Experts of a small language model.
Size: 10 layers, width 256, vocabulary 5156, 69.2M parameters.
Experts: 64 experts in each of 8 layers, 160 SwiGLU neurons an expert, 3 picks a token, a sigmoid router.
Training: a variant of SOAP for the experts, 605M tokens, 4613 steps.
Below are experts of layer 5 (counted from 0) of a mixture-of-experts language model. Rows are named router (the router's row for the expert), gate (a neuron's input weights, with its number), up (a neuron's input weights, with its number), down (a neuron's output weights, with its number) and show model dimensions 0-255. Each number is 128 + 24 x the weight over its row's rms, rounded and kept within 0 to 255. Numbers have three digits each.
After each expert's rows: a language model's description of what the expert responds to; "gets" lists some tokens that make up at least twice as much of what it gets as of all text. This comes from a sample of Wikipedia text that the model never trained on. Tokens count by the router's weight.

# expert 51
router:146080084136069173147148093116147139106185115111126151131096061112161129104133123115137119105130105112115110141149135146153130115105129094142128145100151127118092138111098101121075144150160125147133129089111083137094101106152172136106118133133123156131132116160124127098101155150137126114123118120095148154084155121122117105143091143155108078125114151125160097139134156159098139134084140132129122139140111101127084150130119153157124150094133123113098110141129086100143140152145114162114146097139137144144117154151145138142119088134149158079108120117126141169084108154154097132140110109145099166111121110113090182150078124146095095102177167144108144112103178144103148134107155130098103123142136141102184116112128118104133125123082102121137107164106123124159165155112168
gate4:125140123071200126143135137202189121140123126130123166128139130119117124124162101166120131083134102166116129147121137121126159128127125132154128121078120140128131125151156133102159106165177131114145110170128137135177130121125125127117119143154166176127120104129143113071108108116135159094110127124106130141106137116152129147133142125123137132134107135154135112123140141127128117131118088129133092126156135139116146116166115138138172122152100133120127094139143170120126109137126157145130121141149164134120160149176130127143094136094188115175086158113102092149122128141082076126073139120099146134138163135160131095111146104129122106113136139134116143064185107156186130112120100128114156170157113209079137120110127131125103119133120101143150164072126101153107129124146139
up4:092141094114079144119082123144111127107177115110116139101140133129126133129111148140132152166128196152166127128104118125126107135124110118095082097149113148129129097128130133129141120110152154141086147128151129112110085101131114101106134128111128139125165147050114128131090147124190127122164120113118091126136128138131157103132104092129134108122117162107116099126106101105127145130107129128102169149143144146137126125145153117139129104108142156089126122080117092117115100140139131120129095121194114130131147084130127148101148144148134130125185156142150121152091107149131146140126092165125160118111104150153075136207126099102138141085129088146152131105126100099115092148117128176175109132101163137134132162120091177175115143144128125146132102110132171107188079116127109
down4:130102098125133130174132128116117117065122113134104137119132107143162145113130091128198123129117165120106158152121129090126111208136131114110124126146165090120126130116164130134148145127097084125134109134079128114091126128164149123140115166142121141135128127130144105124119057121159094066114111106122118112127112172125135120130130131184127131137140125112095129071124132166118120124124107151099117093143128144131126140112113115145133184171119084073145129129133129134080164133130125133158110144167166108141136142073144091136142122094124124113152133149127097127117128150132099145169124129139160119124114129082138113122128096082141127141154128124119131136130092138140125123118181150145072112176179140200154123122121130121162161192103136170111122144117162121117137137133153
Commas, closing brackets. Commas and closing parentheses or brackets after names, numbers and dates, such as Oldenzaal, Netherlands, June 19, 1990, and (m. 1985).
gets: ",", ")", "\"", "),", ";", "}"

# expert 53
router:097119061150070165164169085091158130078162102114125158127126065115166114131092109134145154123121166098142069124171192155125113077109118131133135171106149110080110156108112126120101102127152126143113117114089134126128101147151136148117151135151149139150144101173108147091081137131110125114108150100140143157132107131150119093112090134152101079202104145148125108121147140131106121116089121109147106142123128136104099150093104165136129161091114109167122103138136104105114155133162127151119158095134118124151117137133146145177154098144122115134107113161110108143130122151131106118139129117104117174158133120133124151133140114142109129085177163109091146132103118132126153145118128098120126111128114114112145110105094146133155152132114117163129122154134174139101123118092128
gate4:120128132127206106140098130128117108148133119115121118132089066107104118120167134099094130154127140113139120119132150113111146083142137134154128117135133083107112112107089107132121102157135127114106098111115120149111137128102136144102119140128139128090089114144126113165122109109112161155129141128087117131122159163096188145179144099083091096190124133143113127128197126112159129200102109155155135134193125136118119123130126127128139115126143146136089120132088129135129099108130130128123107184080114183128159051134138129124137158121128103164098128166114102136128126127090132146093168101132143143113103132138150124131141091177134131126139122094123150130120120124141109128141147102090085129122140122139132123124122097118133128096131205141132170187124146168118136121125100
up4:129130122132114144128156128101157148131114129145135131124189169160181135112111127166144087145109124156121140115104101135132112153100075147131132158113119133126148136154117120144123136108131126140173140147125128106130119122174104107110140072125130134128128149119123145120149129131120120125137144129174157141159124092177126110100110176169158170105160128142128128125066138159110113073161127129055155106069124126125117120123112140118128161127107112127197116131145128141156188158172108117163131106235143096145090138165129114126122111151131131075131158125122143128099134137157128122169113130113115067132165099124117162090110155092126142128113105130129109157128117138123120106106103124165148154101125108099107137136137120144123136129128090126122122084126109092126130138110156
down4:139094122095139104137138174169136129118147071197095115129095161123133123134160149110130125095098114134130113104111134067132122106142140096072131123129129116146140110115134162098126088117168095132073161122138144153127142120145180120106162170122136071126222149133139129140129120152184097120124158103113113086128131109086155113127140098128146086111067133101166137124160124116128160168130109101130128151108129123123186126155103153139146144119142137128086114133135086166116122107136163101126140135133136132081114119151103135174097126116104150116154131128132142130141126135136114139148117125117107126134148157114100145122109129159111105117133154139123115131106126120143121146104124071134137061127128136149151146146139162129124118117125111132193156130122128126117186123128083
Conjunctions and commas. Coordinating conjunctions, commas and "of" linking phrases or clauses, e.g. pasta and rice, preachers or missionaries, such as, clause-ending commas.
gets: " and", ",", " of", " or", " for", " &"

# expert 2
router:121067086139090139145135118111151178105192089066085159093137085131128126143139124125173126130115116121149075123094149151119140096110125090121144127097161128090089137093112093098102137124156144110110131089141138100095109114120139151139134111135118160155157113154128149117082143114108123150123133106117153172094110131123133122124060141161120095136098144132152127157131158154104125151145116110153114148126108101114143111091082164105156159111129130102082096123125123082138167176128123134166132102115134148127133121133133118144123127085115139077097140142132126168105096122146089124145136127152108175112152100127100148123138153151114116094166149120135110100064124131138160153141092119143117123128142139136139122103113136140077128149108109142139105159149175134110118085119120
gate0:198127126128142115130103098096116151128122157142139156056130099131124140093146139098148144102104156155151117139103121123130120124177087132118149135084095127150120101114136120119110132098116088118189121137057124131112133138114120131149116122142130132107109117127087137082158135107108127124126141163127112128121146136150119048129079155133101158098114120159126123100120098184126129113171124173128137126138136121140137138087112147137122115104127131043080154114085126109120126194131116140125130138133157166093146147097126177124194136097126159125124123093123092098109125092094167135110137133125122160132119152105096125163122127148118053104123142133178119127126111122103138112109135124126132110106152150144122130121139125138116143092130129105167079129144128138130131113117142
up0:116132130119168103110087099102123153127116173138135142092131102148126134096156144092113140110119147165135113130093128136111141123173082143127149149079074104157118098133123116131100128090130103122177115128090123150123126122121122127135126127181148119113129124144109146113151134100089128121130128163126124118105159146150102043133081120128101169098101118125154117106121132148125136108163119171123108120155138123139109132098128140143126121098139108068036149115101145105124132172112125236118107132121148157090136123110126163116179141120127156126110127119145107083122114113086165128119137123128116149129101125097122096170117127137114094117122150135142129123136096109107135103098150124139143129111127133148138072127131157150110130096128130116179054122134116128127129133106134
down0:134165088130107135120149093135142123091152091139097131125100120108127088185093145167122118126113111095136128138100067161079125165060155124128121125144137128139145112122135153151127138178150119139153127184089121171115150106168120107127131155128104149151194129105143142126124142126151130158097108135128117153101085126148105141128116138120111118122121123125126124140129093124135150169108112129113133190119127078113123055129124125087147091127111092136182113137105128119087140154107130134138126139112120115129123137129117090131087114163170140118135171165143150154116133128132116128139114128091119150120134133146162120124136121158127115086121125129090096149076134134116126099129128177148134131130158084128120180133126126134118099157116112107130129166100137182137115123213160
Year final digits. Last digit of four-digit years and year ranges in dates, census tables and discographies, such as 192(4), 200(3), 197(0)s.
gets: "1", "2", "4", "3", "6", "5"

# expert 19
router:123100122121094119171153110088161132101169098065130161149135079105119144132158117137115157117112119122082095170153162173112141152100082148125101164129141159098083163129125138091101133110167103131119088081124125085112111133150155159078148078142120151112103124157133128084106132153102100154120127118087161172121120145146159094109082129131123102142092148142124132144136170132137112130111107120136129123097137150145141129111088174141110151083118090100125121156154114140156097154130107118127114093136129140114172133152146106174128102090129162096126095125125157111127068160125106114157142126150112151133154172147117115106119120141111136085161139142093133115113127120111172114127138098131131129134107133124152124136137138128077105130095092154112122153131143111123134087099130
gate0:255100148118136129119176138143140125117129137126104133109166131125112084132138118121094145157108136123133110097131144121113136126107162134145123125121095125118125132144115099079118146142119152120140129169080153154150132102140156105116173151113141159119151149139113095131149126201124127144125119148112121104132150135129125131093133130154155179145150101126138115119163120128106135152128139131104116125084099134132157153139156113085166136166117106105134138129128143083128144115112127160136133108090081130126146103132134153154129085128173114123155109128127065114112148129191141140132122112092126108173104114108142170076100104081102135105127130138127157096081155123122128122109107134146135109166158084124127135092125113121127129135123126173111088127110141157064143135088105
up0:101150124122126113138107095140124123145130140138175124131096105139131119167098136125122106087115183168112142158159135144142132153126116127105098126080122133128130134096145125198134119150134126144136141136151112129096123136129118123137122102143144126122144118080101115144123138090185123122084129109119133127073139119089089124146103135149091123155131123132134120148094131109171133127174126141128130153155186118119109133122119122122141114099114123126129122117126109124109135108106161234094121153117205144136114091122103135076113156083131124094126127152141131125128128124089118122136135153125134158110126123142111125150141116147104116124114143133172075131126124117113144109040144127116085140130053162125100154147128128122154147104123155141172158130126160090150116138197161
down0:201102098166177137189148147128099125102161113126177149095178108112107127091113166090087095180129150107132161131119095124128080095157130133128089140142096123140121161127119125095161153142101128106135125175137116085130140165167124059169128077126123150128162153101150120109118154153121137150156130135109132123097130125135157101126139130113133180105131133132129124117129129138113128084184139163095135139075134151132109132126138085199120166129102119134137173120101138138138161149116119155138128096123090128154108152128108138137187133113108117116138136128132139140142161162128139131142165123144095137139145132109136126097122103121139098170127135134134148129127117162138120146142113145105110121100087112129129190144165174119100151148134107118125124129124143124141116160141126
Leading number digits. First digit of a number in tables, dates and statistics, usually after a space, pipe, parenthesis or dollar sign, such as 1992, 574, 20.
gets: "2", "1", "0", "3", "4", "5"

# expert 47
router:117080096150073129132118097109179106108123121091129157099123106117153118124125116135136155119105123096147113161137146118133087097107091105111112127132134137121131104102146084094105119098158122127120095113140139117105112118146181158114171091142118113145135111138132149133143153132055096139128136118137155156083106112146153081122055117140153115165094164160154137151130144159068142157103112109140099137107137122156100121128103160112147158087158116119116102183132088129122132153103160118114125104122112172132125116158132105138126122071149138081136107114104135143135115155140078139130130124136112144116139116135132175112128163108143125125167149124120131087093133110104155145141153082110178111148152149096134133118102148132117154109106090161111124163143160101106143087141165
gate0:140109131128098135094124113156161070120146136130125146122135098143092124128119104098156119155102123157140149119127135173111146135124109085137093166103091165139104110133168133143129148121104092119087123115085103162116171121157129173112114061078101128106119128140132154133145098150132105102156129110116079149155128112157127138128126146055134168171128171141142163082132077160146102156165123104094128132127083141151099117117129152132129134170149115084128079167150174127153101106119163190125131115159135134085128105153121135098122172115119077118177140155131120148138127118105103172139129130142143117143131137121126164098125097134126125108173161136132139099122119101079135173117151122118136123136124120110091118126114118126140104146127130158103152154130114133144107100116129
up0:131149120139122151155122131101139098173124093178144154136149128145148119134131124105096158122120072151174130128131131125136149127126161128118180125130136097151118123135129120138141107111128089157114145173137134138139143144133140132101123127116159112145134155115143145115129108173133153121090091178161090134104127117141112134105141121145135107180089061072123155145062154143144109141105158092103089117110113109127125150119116117167105133147114099148116137098147128123139110116151191235101167140100130123135149062113134144136153138137133124129111131149238114119137128134156094133145132158168125131128129106154099123140126112128158119117082144097137101095143158082127123114131160113097097151103129132111128126149140113123125151105128127120117109143132147126128143142143103
down0:098107153116126117128161100175154148107124166138117128155149152127169149146138115150128147097096122145156099131134110119105122147111180129158129165124108142129131107100158130128154095138126126133128126170111128186101126145143159130110127161162129129183127113099110126179074139105171125126092129162124085131168110098094110127180124142131057149108148120113120107085135128101094104162117142155146195097149131135111132125122129141138133080158109138130161125155125112102085132129118134155129132106136108120153141117138134139148114111105155145133141144123177167141119180129117128136150124088100147124124136143148178113148139116136163118156133114170154135112135137110144080131114134113046125130122116097119145101117158101114083142162122080095109146144128090130082121166117161
Determiners and possessives. Articles, demonstratives and possessive determiners opening a noun phrase, mostly after prepositions, e.g. the, The, a, this, its, their, each.
gets: " the", " The", " a", "The", "'s", " his"

# expert 20
router:128068099169103139144114105122161147065182088066149156119119076112133131137145120132111152108105166114119098130146172158170140132129088103112098109130116133096092124094113123113083112100142142103108126088127119107103109136135138167099133088143138131111124135145113116086091156131081101087143120121110168188134116130110135106091100093124126095174128145152156139138102140159108133141111096119143111139109112130146137102106092163117166158085116121124089105160171123118081164131103138143163148085144124122159121122129159141154132118075139158117146135138130164102154132179155099137126102142179128146149154121171118170106126146127119125092136142151137113107125130138120144140125115104123118093139116145145140116106109119130113125152108115132111084147132145122110166094097123
gate0:209130124133113130182129093128171112164122115100136131112136151104152140145114106134116118168109114150117129122150119138145141115081125111130181112125115154119145120130181134146098141198124128154202165135128119155121118123128100122131068135136112130140123125135123142110104136106167139151116115104132159105111150122137159123132142138113090137026073150142125157115075095150126113107143116178113108130113128091136112139131116129115115128158147093189146134147089116129171155152136085152131149101181134127124132131114116124108134157112146113131125125090140130130132127140127120174159129147142138137158139125103127079126127067134133123176144132106179126123129115110131119148117127124139151121125124193093059133116147132133105100118131130164118134119148150159135145125157129
up0:132110126115126159161121101126163125128136093126131085119127156130149120171126119087102132152162120114120193116202117128125158096124114114119093124106135075134127123111154112173076112197128137131184175134114155160109114130122137096148124093141130113124129143121129146117143139081165191142129142136143159141164132137175134124102138138130154152116103129144120156142107104131123133119126132171125115128122131107129131149144116116128143128121131119152127084142068153159158180161136105189124127174142129140104148126124142127098152135118122110138113110116120159122113130128117128193146110156138116133157147125101142108108131097118158130130105128119154109132163149078097104127109133131129132099162129140143126067126136132132129109096135009139157125151165112135119148124147131
down0:157131106113116130099110148132116137119143109150127130063141132135133071107147164143110116140130147126151124107104136112125129126126105145114171071149115161125134144132128154142122138184119137110136111171129123113091197143113128142120109127107127141145108112083167116072160170093151095139102066146163090136143149094133122101150166103099113165139137117126125182108133098127128131098132124142181104107124179140146162142123131109091157114158187150097166116115154127076121120130145114144138161128087072134142128117133128103171182150113094109122111149133125181149117157131125097126141156141152150141142135127154119117138093131066096118114123140179126126121126097090128127134146131111116143126144127154185116130095124113145144115132140189111129155091131142116122120148119132
Inner number digits. Middle and trailing digits inside larger numbers, decimals and percentages, such as 10,(0)00, 31.(2)%, 6(5)0, plus spelled numbers like seven, ten.
gets: "0", "5", "8", "4", "6", "9"